python train.py --experts_per_token=6 --d_shared_expert=192 --routed_scale=1.0 --norm="rmsnorm" --train_tokens=545300000 --max_steps=4161 --dataset="wikipedia_en"
Below are experts of layer 2 (counted from 0) of a mixture-of-experts language model. Rows are named router (the router's row for the expert) and show model dimensions 0-191. Each number is 500 + 40 x the weight over its row's rms, rounded and kept within 0 to 999. Numbers have three digits each.
After each expert's rows: "gets" lists some tokens that make up at least twice as much of what it gets as of all text. This comes from a sample of Wikipedia text that the model never trained on. Tokens count by the router's weight.

# expert 78
router:508495521533465540497583553464481489536510449518462511524570436502495491496565476543420495567463444545499533462479580558520447461533472516462431440535492555504410473443566519445523456472480540455505501449470537498418536558532508521509473460495519449485506484545507454463490562548526551476523444461496543491593488475473462513515523558500483520477435558496550599504501487572557527529516494521541553499479518482459513495511508389491473580474448506508512539507529414474527472544427500563515543484485440420519476569470547500486531496438523507544509482537510531518538459449444533516
gets: " in", " to", " of", " for", " by", " with"

# expert 14
router:515560548541495568581451496518558495524540553464468455462477562496496496499565572555471486443546440544541541563461423465535464477531470452448459484528502541537474534444526538476548504502431529454498519541519547451474478496459438540462476454465523512515479480569527445470469459453444572559518541460560546476548530478552508432542440520457514461510502518495453524479515552499537494434519487496523551506567519443467542542454499456520436538566484545550479461441467458457504461531518564504521465458497525526452566471495562473550436484503451469436484457529553451437466537464485460522
gets: " ", "2", "6", "8", "12", "11"

# expert 55
router:521535538576463522562444428543541482540509571452449439459457539551440489493558557531451531469538447507552542559439445454536471477519457445450449471497473544553482527483501524502541492538469526453511526533536549451462485526448440504461486431469540509537446465568523455473442454478459545540525548466574539476530540473540498461561427466454510478547463536503486524450476548477541519447500501482526522523564527505439542563438546447543464532548545532520468443480464484446503466492499546558557457445484561527456490484507550453568484447496430493459476478490545489466477520450479464491
gets: "0", "1", "th", "2", "4", "3"

# expert 49
router:491462472550413495445437566514519555510502551490431444465508571460457488538542503480502478503446523418512532481492519419460508534561485453457506452499532517485518567498473501567473516445545414519490470507435490549509476531505485562484502511470535562433451468543456508557514422563508541534499521562474444487456437535516499507493551557548442479441588474463529481458492498571568525514486466497457463526470506517535466544459502472469477513537466456495535510479507442490531487457436453496551509499451524437442461553583493553550434554513453439511485508525494484568560549474529534567
gets: " ", " L", " B", " C", " D", " M"

# expert 72
router:439545477495582481511623576476478494523569496466440547502453484483496461449510562471412460499479452540520542451521586531522504459532457565523488456543442474532482525505536548449483420489520515545489479462505534483481541503504508517525451455510450514439512540541484437486448512494561564391518454504568443498571534523504461534514495574487452494528519555525518557500529469558480507508461536496522525435450494471423532462512577424520468519473562515527526508505484476451506452536486523562524488466480422458514567504444519470496517507480498455586526513532490467559564495452488525470
gets: " in", " to", " of", " for", " on", " by"

# expert 87
router:533509491560468563533431567562489530518502557494438454462453581478451521572594520449478498520475459423478543492518530448520508590495455433494561430484525569534562559518463490559493560490513488536514466531469499478529498497501493550458524490464531550431471463572451507540499476515521535535520508521463458471489518540523448511442500551517471512438505440475538489446507464559558499530564470496437441528550483510469458492463503511455504528541479466561516431440527439439557484405442506471501500488454493453476482562552489463560454502535443481501471499479550413520553508496515472533
gets: " ", "\n", " |\n", "201", "–", "\n\n"

# expert 70
router:480502532458535515555482479488535526544517584478470553469515457492495564518462471467444491560493506494508566482469478540431480445520456468497485501493477437511527483504528505561593531464543460507505516530463501461475519549492531568501481479450418542497420452625445454546391522552516463523479489486498452501467481426523492525447488531530458462518535415445576498496458429497498480487535454475479493544466517509496515570497534534413587476508576450553447420443528554446535505488455515469469473481457478475484442562519491467476521489547440496516502496571548447552529494479453500484
gets: "-", "|", " the", " |", ":", "==="

# expert 68
router:507483549564515516517485499476592510504511550472434446436460535503567540503378518548475480463508541545525528505481448502464505458430503459470441511533496526514509468471515518532512430580504456452541505554514534498462468472482445539525507466465527475486547456553549492505451498471391514442578551531473576501478519437492533489534504541504493468503545543545526532492450573481483512476586473422552495538542532450434508446531524473549480501543580485543440460486516506500541528474536539506544516471544519462463416504514529482504379492498527515520527492554560489515435517490423469447
gets: " of", " in", " the", " for", " on", " from"

# expert 95
router:490534540519488491451451530446544556514512489531454411464573516449531476486479506490500481503482541513524591531464435446529509477466508503454541458546512513497423508457560542492511410489513523543510518453470433499523484573490453413512501493483530519433519521583441529482531530569437537552560512509520475475439542563509466504509508530508446486470543595532486537477487545560509536468427511369442500483491501454532460499525466460466483521437416473505517486551523506490507518518481487538555454456462531445487495510574487547496441488474498421502464518580546534482470602473469503474
gets: " L", " B", " G", " S", " D", " M"

# expert 62
router:483559496528434576560468448489467441507565476471491522463454472526477572481523540541476471477509478434549498525460430523476476449563442449482444511574560500522483437509471474520533525514484541460460499573514555511487456531527478498455504500454492568463404445538440465572460461510436552588502512467555495467481480460504546464537463535492505453537529493451466529454509471460561500524519547473466547563500525484464545544484504442507548550522527514510431495518421508457480458558459505534540440525469567499462532465456517461451415446483466445441450445533545471483524544448521475466
gets: "-", ".", "|", ":", " -", "–"

# expert 1
router:514493514426493420466537470496542542493483532434507546487507518506592514510432463486539475619454502532514496537518473516443525479517484517493484559488496495526523471442552536438531469563522548551459522441540498458525556462537480524502527553508469501477474516417560508477437525490533438530524491525528553503516467464547477527490461518477482485501524515532506473523418492471404450478506526454550532486485530542506518405557477554476486538436538480468489442597499441593485527507516527466474581488466491571592512472502493448413565522466583531499507449543519480502540542536452512433
gets: " and", " was", " that", " is", ",", " to"

# expert 85
router:520485533493456508429463577479527518490496576521578462483457534485532473475455488503534488517430527526557578546434453477508501469470584470465489492552532482488520539433564498556529445471600503557520531430440480486581468469532451520494465483460571473510538483533485502466511460526485525515468499503592481485531495525546489513533500558537498464477557579519515523505499529481471513444426537433422531462425536478529481514512487484462462526399430458532521497543450510520528429486493528450542505511435538461480520473554519555497399569477549484471514497530538467531470566489520486430
gets: " B", " L", " D", " R", " S", " K"

# expert 32
router:476576585546598522573470581512524464518474505495455434504475594544482536508497504512467467478478460525520553517457440492498442468499455494486537521497444501554497465452402525524551525442530543442542517483475577484505471561439472484461505499473540477470494466563476447514500463505466553596486530527497568483440569500573482495534480489487545458522465534464509507532450553580504493466535474470512560582559489500467504571467496553517437584512484530492492475526503431463492465546503488491530475447486518502450517461557521510555555477535459536506481442474519439511508425535423466528
gets: " ", "–", " |", ".", "%", "0"

# expert 41
router:508558569545476582577479495519525471522517568474468450461435536475439531549542551523499441468496469536529543506438476446545463455492444471448447438556507538550498507489500529434586457525488537453470518565482556446492467505468460530457524463454559517527466446570473472486465434425482551575492531430558504461512541486567521488510470483427526450538475513499455551462543540494537486432530442479511519542562524446460542531460525474520461567519496523540487465505470460460569455517500521544549436461482563529440533479519502481480466489516450506433444492509548432486496556503483489522
gets: " a", " was", " an", "'s", " his", "i"

# expert 50
router:517555541543522569578452491526502439499529544463443450516503510506464416521523532543427521424527465516475503555478464458525507462503463496475474506514527544545451542474514533459545544542428541441524551535470498452436452464424482563484479501480532523510446520556524450503486527455422524564509521518560510525523572458569522455570482488486515439536453488534504496491510535517528463486512432471531551543540496471481566558471514464495469526577458549528485483443461425450522484499550572541504437480506552521474543458461506454525460471468456464451449465538552427440483507450422440479
gets: "1", "2", "3", "0", "4", "6"

# expert 9
router:469569466533498503570588448442543496486578551516486523514514587466439479490502553496441551543513492512523507515440449483524516467499458437488497450547508510560468508473446554486487575604542503567460489536469436509515503560525520521541471512494515503498485429466544541513529532433491482471562518445463463485502522534531552517527380482460525523541503499508566547522452464539530489531485488526534500514540475517444525550544515486446499435540470539505451471516448524456520442514491467513518497451518479477500544484405488438615539434499498454512476566579524515511419485471428497456
gets: " |", "|", "-", ";", "==", "="

# expert 86
router:523572525497506529542480471486551495560519573423463548458479511463481551520559518561485529426586451515537535535465436432509476484566438478496475482419511565521529440437539495505544522456416523465478534523526553520488423494494466498468485496458522501477472481513530445451496495438438527568476496457530565483519503511505492463538486484444500502535519593477469494516457542492559488460555451526520524534540521485478506561547475481500530528584512480530485506466406446465531443533513553493542470452509536550434511425485505472463432480488463439432468427530524439461418492441488468487
gets: "-", " \"", "==", "–", " -", " ("

# expert 80
router:500470541494452525500513465455502496519517461507482574493474440491458393563464479554433514449419482498535531510491515513502470429518500446466439539550554499526493538480520482461451500543461538455513536430530490544434495517508575525474512478490470547516520543411511509451468542472538455448572542471510490529567519474419552493527492553513525542468517594494475515517489492490461636480606420493513465489468542441502498469465464406542529537557500546466418478473529480501491483510461497507567531461492489482479475535510521462473519504412510513439478532539514521457443407463498500500
gets: " of", " in", " for", " by", ":", " to"

# expert 58
router:518539565545467525521444447503540437544535554446461442463476581512467489489563551548447466441538434500551556539446443452526459469513446432464473494495470527540463496456538536469545484517449521456502547524507567459481448516467444490461494433447537481538469455543518460464469458477434547550505554445512526453544527475528501468546443504448523457541481529482441533501506535500553512477496467500535557557563557459454544584464521476527470537559500537540450456456458470467503454522510539568552450451504548536435504461467553467527446481488452465469449452511546463460507533454475450496
gets: " ", ".", "us", "en", " p", " with"

# expert 4
router:531511500488471563499517554535529505513464580496456494468482533447487501511546518518471424504478532460520531474499577448454493523527473436448513486499486516497505549460466533496492497462529428573437513479413491468439552523455479595463536457474472502456488473571475529523461546582461513531477505527444423492479455503533443526414523573484511518494526444476540453525475452537584497452533478560502527547491535504554496519420539476427526531486495436541501489485567469479533469464423470516568523492502555493461424566577432524510461533524431463542467488521514453602490533473491522534
gets: "\n", "-", "|", ".\n\n", " |\n", "\n\n"

# expert 36
router:548543494530596473505508504492544547418576490462545534519474441449460510478484531526466471512526496559535500461485529518474540444498450515541512511509490403546543543486541488414575468560497497520449480473426459407523499483453562521507528455544435489528539487482509460507450545495496503465412563461527492521543542447526540493466427506479446445540553513556479479467467440538498461467437449538482531588491494556502476497434526526471527463535539513538464516480565518472563483547540547538423522476461497572476528522494463458466513447466432451515467529413482492517480547439485470462
gets: " the", " a", " to", " The", "'s", " an"

# expert 3
router:529534540525459549536482454513497416566550502476438471469471518471487467500570514553519463456468468544528565531468442460542499436574503452437447468530458531534420516473560484477545501497392517461495556531485556473459442522483465507467437468488523511495472491572476477446522478479432567535536534485526560472505482516496506439527486472442509479550463542488475556445469566487527513476551490480520535561572558462494535539481552441536454511554534529522467439501461479455508496517554522547583429431471510573435519449535513490470431479529459448435455482487520457452526528482521481470
gets: " and", ",", ";", "'s", " &", " in"

# expert 46
router:596540516523525501449511434463523580437541444453482492471478455527473543535482520561448526513465454542593535462496432546528496422417482486507470515548505413525548564446540503370539551583490483465498508543480500468454525459462518531520532499553474504554531483447457484508452545492536506497477582467507545533500508502503515507466449534484463473535464588565520491440500424456519481445476470538524548561520493510536526529496471479503507493570484492499500570476525501497512516541487531536396503459514576556448482555529474477543506461556514469540518493455521524502489575457457496468
gets: " the", " a", " The", "'s", " his", " an"

# expert 66
router:557499485511550464519472532500556595455554521487474479473453477513472550508450513508479565445416478578539531468519492541525513489466482501479452555460432445489495585497576432454476503556527489455484528456491501454471516499506499513495489451484495564494573576480473461531459539525515449446474550505553517523512548520545535487514442538501487493526484537568521434485579442539485513457504544513514488563489529466563498525442530450522475427562496536552468481466548514494510524528587561502390482500456535525453524534577456488498516456462440390522525504441513488486435540431499459486
gets: " the", " a", " of", " The", " his", "The"

# expert 42
router:511535492593482540570426513506524507514482610457447467434477539483433457440550517511471498466521481555528546591454476473554457452501482444469538517478485524526473531505514504488517531507439510483511471608481542464478479515476445465461533468448499464461522490557488510491496407488520569548511548482511518469521530531568526457576496519441504450437542545440472499494450535539546473441559431466523548499529507434513535582495524471549480531537529541503476448480487475450462493514512525568534461447504565518468444466478536486534403504507514549455482482533524466485534555460408462527
gets: " The", " A", " a", "The", " I", "S"

# expert 44
router:522534543542482556545430475529506453542543566468456434441458549486449467478562552546490455456531463542552567525454441450525449496515458436464478503519478531550452520465496537459566506504457522466497544546514535453460467501467462522460457432424548511510460497571495455463434459468465549568512549478560545445531523462533511473536457477451504445524475507531467551468498534498546506451534497479531544561584544468445538573470537496516459559556506555559465424469462468456496467482491541532530441456479551517441514469511541452523444486491442479459467477500561451479475542470477461527
gets: " in", " A", " to", "0", "4", "S"

# expert 83
router:498547570522455519501457475516558437508480463469470513569493487514487514467612548559514537484475522513527559491472510565539461444493463490506516485508394558521406440504518509446445479535516502501478484567557493544486519553423437528523478463448509502580534473519428491417505530456528489515452529476553499486527556500432494486569464396455556472515470457453474561527576523466516526459484473448528483554510531482509489509453512480525478519522516582523419464473462528472494499504496536530539452510560524486473518507488539481577532494477449479536468425520467449475542495435424458427
gets: ")", "5", "4", "7", "6", "0"

# expert 20
router:536569483538471583534543496470519439513471478475466504458498554492441472513487485500403522498544470594512497450443461455551564445510526449495509464484500451510456498537514565481540576556474604482490502562471487470566477557439470461468501483481528484538438532459528573460552502471495551509510469479475499464530594519541543441471453489456577459556463506482461566487456533566513431477509555531521494544567480455518521464528478501536458493528506494526577488468501549490569498515568473586465495435511537541437506498511533453545460485524450450488461479518551524459434494511515472441
gets: " |", ";", ",", " /", " –", ");"

# expert 21
router:550493459432410501486432441482539456544523487432500566464492522506482394473499549511481410489587415545529475466475482579541457483499474480452431468475516546524509508525503584508494505566417522512470546510465466421532521522459520503470436470472513483560455487382488540442525512512538474510500553459441469425482546509452533434496516525485488435550545520505490539509499482520495515510542479542497537526493514535458540478507490395522450448531537518542509524450487467489523543509512550540508488505505538474469437451482568470533571515491500492425494497541548498416548468495524449499
gets: " |", ":", ";", "|", ")", "\n"

# expert 48
router:513521538540457551518438483464559503582511532480466461450462556540463491463534548511473438455529466551553553533465418437533484491509463445474446516525452533562471520446498537464550526540472527454497461563532528414507440507467472518446497482451530516519443497538519456489468427440472563564519512443582513462543565480559480459558433479464484434530505510522474519491516522507558507474496475529504565515536539449469542544452500497541470545525511533530469470481495455486494466525535519599541455475473580537463508471501573465502431479510467478409449452531564459435510520471499440473
gets: " was", " a", " is", " he", " were", " C"

# expert 22
router:552463466565437504451430552568539556532469536486437437447461515420472517530575487470514430492448528419463516500533554419471482572504520459467541479470508543485536591483501484561435512455505436516472469468491476555571451521555480523456541511500483554467475462502456483563512427564500531540452497568467466492484438541528433535482535563537459490469546433434504521460497488569531536513517485489475479510475474472520469515455488550459469523531495426479547506508532443497547466460450473490515521505450522479464449508569457511512430569516431472505482465487485463546518550490553516537
gets: " ", " (", " |\n", "\n", "202", "201"

# expert 84
router:515470502502499541549502462589478430453498429443473481459454540501467492467447552591496442467539526464540520524436486483521442443540551477457431466534504448491468508569501538474525541511469537470541513440538486494480556445448469468460425482465546521495564487545575526590466415555474522565543544512516509492501521418481497521544435457484516434453497445446440432514495498531481487529535477458497541505520528500488538545453516492533544536502502455514462450474531481457502556489506459530506502476493580461475553483433552468487494428462432450472534471513508529546555514425549456565
gets: ".", " |\n", ")", "\n", ".\n\n", "\""

# expert 2
router:457581523545563528556536480491487499489505513520482492483519601538445505497523541471469551467528520485512552539474500502560445480501430457483479409561496537566499512493420536544540530555507533461521470548465440459516491546455465495495518467473561467497477506587520512477508562442505601484550551480503472438525488553556496471595439402475562444466480528492521494501489476561565480502518457515559469489492492519473513521485513500474484508574439567573480486531502460473415498516530511474532446461485451547475479536450459500602467432529460475476457462559549508521459519463456526457
gets: " |", "|", ";", " May", "%", " June"

# expert 16
router:495512509546434554505485505533563491533543538496480448433496540493447486502543560580478583459499459494548521526468505478533444445532420448483509553478476511524496492448512517496567431526461532478451531541516503473458460519486433517509436470444556482549448468543470483488477445419474579543514560424584516429526547450547478473550451447448533437496506518524451495518447501494497520467451460498519550467506506482471530569456555475485484532494496534544484494491538515473499465519524553586526456461502531568458549471513570488535435482501514411511498432560529455444475561438446478490
gets: " \"", " |\n", " he", " it", "5", " He"

# expert 29
router:554417549520421509567537474519558493432445552500545494422490464478483558450451488509477475563542423545531565519457496531551455537455501500520580459555550493522451531430499510445486500539470532511474478549544526481417486569392530421475454512497517478485501529531564499538504486591492513541581600501510467495516524461522429529527477521507529451538501507553565510504509503471509483514542498508566510536429497481495563484541500500487479488514511554495537465495436493490428491480578541532526486483600504457519529503498534501488501494443523479461469444503512439468462499491401484463
gets: "er", " the", "e", "on", "o", "i"